config.yaml
hidden_size: 192
moe_layers: [1, 2, 3, 4, 5, 6, 7, 8]
norm_place: "pre"
qk_norm: true
decay_fraction: 0.819
final_lr_fraction: 0.0
doc_mask: true
Below are experts of layer 6 (counted from 0) of a mixture-of-experts language model. Rows are named gate (a neuron's input weights, with its number), up (a neuron's input weights, with its number) and show model dimensions 0-191. Each number is 500 + 50 x the weight over its row's rms, rounded and kept within 0 to 999. Numbers have three digits each.
Before each expert's rows: a language model's description of what the expert responds to. This comes from a sample of Wikipedia text that the model never trained on.

# expert 18
What it handles: Subordinating words and clause openers in running prose, such as whether, if, although, because, either, being, without.
gate0:486508455474418485527500430484448452521457507447431524515543527669482497524515430480552574520537513509591504471517508556604522418430567465510629435448390480445466547470554549565503495446525490514522548504468484531438511600463547562561439521496499433584458593525498476469510487537457458469477449573515423583429417408478497467506558559458524485486506529533503564538529431453490541565507488446368492456504520523428418478504406582527472415563464477533470506459483582524499491504577455492412411467428501444462567464509497451531501446433505480475500488498509523499387454450600567456
up0:458521561507508458521439499513528478502582463488496508537538451420478517502537514527503447592478495504507501521497542409519498557550425519574419553569502504554573479525410460422477528489497509451442491504579503580587457415600502442459494544546492476483497475457498410371533473555479533509547511452531607287516491541528501554495500524550445523562419481531511523500503556477484472452498602534511513547449556473580569481433579442463542504468666523456581502528474389486449538584461518507595589557524490542603507567530472483457567491527441549513517490452514517534537561468470493461
gate1:406547450572544468529535538500424523438471511524435479483505480503500425425560539424561509545524485552476549485515516568575544444460568470462453541500457467459500589477529541542518478618506547488479486450498538499456485479430507523460417539508487439515442471567545500472578456533531502616629485524564494563481529571523494428520579511491494431501518557558481550441463489466462574554547440449510480536512596524482589570464523531427518537461562513484452608495491602476553560457565385545506552481458590441512550533530523473426521410508448422580509470475376529532539350545510452444
up1:483532482485543459542544559513467466467449498477495557511488488476425450515504437438519441518434543506535492509492565549517520457455536507443541522468477571522459501609465514412562456467428523520433508476446447580485505585474503581441460446475485418511520520535540510534532420480613466575474467547481472549495504473493518499517478557511446470591367445556498520543521542473456515465520355435528608512553543564469409542441533585469510451444402445618474524439488484469513563567617404496471512542487558520461552476521541504438541550467502510657470487413444475490408467498543529369

# expert 36
What it handles: Forms of be and similar verbs right after a subject in biographical or historical prose, e.g. was, been, became, and the words after them, also, his.
gate0:512506448551464515520418516387432519552410498444402500486419481533567513464511459482456473472547457386516487457518485431448420530471481488547508488523438471482479455444549511571533460544561424445456432431527460556627462472564558580557457518492504526476471522478550543495514460470498531558570549561536473534463466514573427456566449492508512450405451480510504457507404568420524641469472467387474462544537538423502503460530504545528548521453436551554463502587471496438446451448510409495465472410371457500551532491574494514507435481499526442563619482516487426492526457606517465556
up0:501545527491525484485640513528510502500482481452508396528441501518564492528495465584498441483471555526505542493520516504561509538464349461439515571504546440430539447459527553444469521579530514487538563556452522437502505535499433542517429504568454512571484493567540556533528579546551547579467446398522457551473469524527589567589571443523501509570430444585521375537498564493480477482434511474469428421449529567526437513491399509478536361488492447510537474567502467426467490586497536448488464581454501518648478575505508428448513498434508517550462504428528450440554441550460582483
gate1:498485452371460492488473525456591545503493540502528511509471492467537542436473543419542492498491499485474456456498439436434438397469470531617471509512502421452547515541462522536455376533523477386567504487523512555471489448460495466526498451682559457508516442560480545509519547506484545470507511613470574486449514454454487461558511539432474508442470559651469478487489507423491564530556436431534455551496662487542542418470472485468453435497442585457502509544419525502503392419506496488362509491459468554505556552533499532440562498477488509575508465585507482506560563474494511449
up1:474501552509513478458496507501385470550514432440447562545556483565396516539544488586482497490554425473572600496551595490592622598410542515447492537492519505512521573467503516464524558539521514625421569501445531511542514455557489526510563520503449552483534425422473492450500397491487426512540493456533341430430458547526510488474417503571535438522553485411499532513487585555502473503516590518491495485477438495529470538493531505509532593482546424525463445496510477544469510597541542515518588512400482494516503461556486466535458439506456472364407494486495476521476371513442485442

# expert 41
What it handles: First fragment of a longer lowercase or capitalized word split into pieces, such as res, dec, per(ennial), compet(itor), Se(al).
gate0:438546565562484447482455541476490471530490503552467395542495443559422433578528520470471452409490491466553443533493432544462496479523459490450526510466472495514499433431569439512506628509457519505586532393472400554459424354524497543494487582577451566520450449417520549483508444485462538354575551541592530497506452441403500513514504404562535496443415575491471521436364449511548527474487542414541514517395412528436538372466499476559493551569536559441547491492473475496506499433464476539486447518500519469467504451472503415502497491473505530493469532552549501444519469528545530495
up0:525559595473504466512456479497520589568470585540541443458473488549539554536464430465483442452601463468520506547547489584467493505402371508582516521458488472479526404503567550506501578401584489500598574468452520498559524445478554407493449546504516501555525387424429564505459494463548476556599519569552614538540448508506573514459540516533554558422423588522491520434451551510475442507435515433392573446439507389493467464408562487578572561498506526538492509552433487454532557436500465535461497438470495541477563495526458452499482498474494496455475527570538543500453480423470485512
gate1:468479407477438473497472606508527550583480464591422494436529447462478517485535444464493522491503497444492482478601479476542593553494515513480557607473461493415589469478536454424432466518546511472509447463536550557543504563558566508485536529482505521487500426501442508515504501567468559481535491464568524560483436537426506457521581419526421499560490535515560534514504492498394446429496564527456457547555406438592473573500499452534579542533498436514556545488398540417472554543462441477465456380518596467563560574552570441387431519496534483516519494500514506449489343559437448565
up1:516508557524432541541452506530520590534517516492575477503437504419427533488506426485495481598469559503529507462468498450531434499457514548467574518454375570425520449647487632483492444504500522467638435504485514537440504535401505512526528505437537484472475486473551468606495609409503446493547547514465488565581494490604491462511632433506521525545497511520542516535494497444462418478458563546547452505495510393509435538549522421545543490532478381563538456496585458425467532433480500417502468427510518487521530552525445406454431543493524522527473510463615505497543516449454547454

# expert 26
What it handles: First letters or syllables of a word split into pieces, often lowercase, such as d in dub, l in laptops, ro in roles.
gate0:501453559579501457491504510469490557582497550507465503561551484579538586557480507573540518449521387502515537542519454424423511553427460483482457466461436467441531433592437507536477543529486507428518473528433418387587629489534483582501438549575462460470480526487513441562444508505555466481613457479555450531558482543401468545557570544375476499514455518594525586457544438415503471508506458472501490579506425447552482590555506402481468521523523519460405543498465534521481418498489484436482570485522559536494535523481553533456449485585444464490515476549473415422558404474483577493
up0:449479443543510528485568533405465404475381512613454457472563442505480475588454515446553570465541530523563533428509517399481469526446458444579483508469511456519417502568513479405475463583465455553489546519493516568479493469519490493554469402466487433452544449511420462513470550450474546601511498574466491478549550430506486480532491496524529523430538425518499530561474492497532454600504510435506462500546513517525554429427562443548607502494503517458503511559583556437407494464425479535544548549530444398509397383469399514563497482455502494463513432473538448496450625532406508580
gate1:543583445569456423455493535503455570594522403593452456528485498556553451505531568503539419465510455448472548522523548573491575575443583492560504501435441494483560507449555454435561536482512415554560546490583558585550428479463565421566501431463507581461491493574487491599495505505501529520522445443559520579499518423573432460537484502441481518494539389530396499490470435464447401432528525463508601564414440507529519499396539500533503509416521517486488555526431513532435631518465564492475535464436537443527517534534448547524515498448479556484488461546458530476562579451500433508
up1:562401495539401467560404483490520470496503481532561613469488571474555482405623516523434463517471569454565492480489504523427518565524549486581467569597554421527407575393513494484446429508509546516457464542443502474437498575519514443511510552541484458522415484467518553523450464447459537458530451534543440512515513476468519545486424564418580443489594509460463493416525537528482436513525543522496465518440559488465549482449421485603411456514547599416459429515501440523460602436518515425520509512518555451462459499570401428477525459466495514413398562508475478509479541442561461507

# expert 38
What it handles: Prefixes or opening syllables of longer words, often after un-, such as ple in unpleasant, com, ab, re, dis.
gate0:575519555518502418534567512484559519506405510508494463441452516463542537451519534492572553543586438411500527456466383460516448500465394525576591522567409532499521611558546569450454497464477529518461559413471506497426484553508506449487488452426427448465539461569460481485500501370386524393500520570570544496545517623455480480551547480488500496434535516544532528517541554446467524487495487531551560526571567446492501453445543446490610510512507481467594424591518447477555473461449527551506538509503548554564532429513410472471460472577547473385518456501538529506407473567532506539
up0:502434536491489542485477510489456491549538429496605479453467521479486500467573601476624495492482465467527569461552543459525478459480471529520507467469335451442553553490492527462467530449568483523552604521467566498491457528552546591517515491383523577511558540512550484537545578458457492444479536429465469470516570536548520514516492451437472515379514488548583487477543515435450477527536520531508579536558569448428514488445636505503479551426519582465599468579528448537430602488503549590532482538563435517453605482553524488424546488519505541400447456559516626535535488473542516566
gate1:473507481613480550524478546430495453607477513578561483566474465454551451491468520498507514458548459525495542433490469471548514495566612492538541523554504515324477506408487498537604456506439460479434542553537577582511455512474496483570485470564582418438460625495503552503471546602425509566552509477517503455515438462527487453521512483548550492510499426586514521485490535487561490678558580569485549530551476458539584477508526427451416547487503482428515484509562466513431471469546471536506501462468453463506540591609451543574500538527449492574560508515445453488460507419553490577
up1:453574478554479508518481606405500481539464400556437444565597492526472546453583436545551514448538522489553594462524550465488427519441568465537435629448463530383579457534467445416443478471525531468485520515524513458510476444538591498490505558515426513547570445515387478561443493567508495450449452451461481478524453464545451539548570550475552478502556469554576544548556561478516508546407514556478440561430489464401533553511479505502526503502619514486538563482445482449520494571495524478377504515519566422486508552436460522449554458482460582430506500484559471461542496393406515495

# expert 19
What it handles: Nouns and adverbs such as time, all, once, just and much, mostly in sports results, plus line breaks after headings and table rows.
gate0:427472587564465469497494570471511496466481525471493446578452487515558514439396411466432485503571494433401545526598448555490538508525387479465466484497492545462526518514543508510494469477626440477529496542529493584557443548418520602533431499466514608480445522552509585532608528471508576422480478614493581519542506465544432528566585448457401538523457473592492529458510512512440402513515438518399478489414475536487507443511522418434512495424552532516532510586456512489457556407434479432530437546414418562515521521524449514515534583515489489434572536539482490502474540449490511539
up0:420490628475517479520472609536547553557487487487474486530457546462455508542498404453416512509528527426461564522632486571452583487496375448476537488480559509462443532458526505460515452482597438426610470535487475536486428454412579630473438520460545592501465552585528565546538520459476580470483567461522539486505530471522450529515545511530455530541527570614514417434517570540538480511508439540453437426412456495526606453436516517409491517470501498453482518530479497500523528500482487502554379552441382619515434514425470468509514528484500495556539508500467518492475501426518524494
gate1:411542486527451493444475489495447422558458496486479445516532457543583455459507500501484596536398509578493463478463580505535518475512560492489439574569461508480437426464507508472595539511472498659613526509580510506497386512505552508535564426573456494449544508446445467503482588380489497473446430515489532516458491535575341567495489502513541442553546437464452527492514513415449486565606446432395548577444496482420494452483490487506487506569593526498505500498568494426482462509503473476469541418479424465469545465509478439514556541439422422474487501574534516480476379540495476541
up1:462529451491484439486513533478502529470542473546537472494454476452528564500576548504456459438489493475511578540573481563463454506546393491526517568471439472520510529473512542578463567524429490440391522473452526582543615473503496526552517560403626481549506472527535492521509500571563503477535652459495471413491450501430557442537455516577454528447371552543531513515444560587494566507455498566537462564560532547583563596532474419507531447447424544537465529530356514596480482499571517596452489508462572593571491552487498559499424462551537427462539475452519554479462499453487491509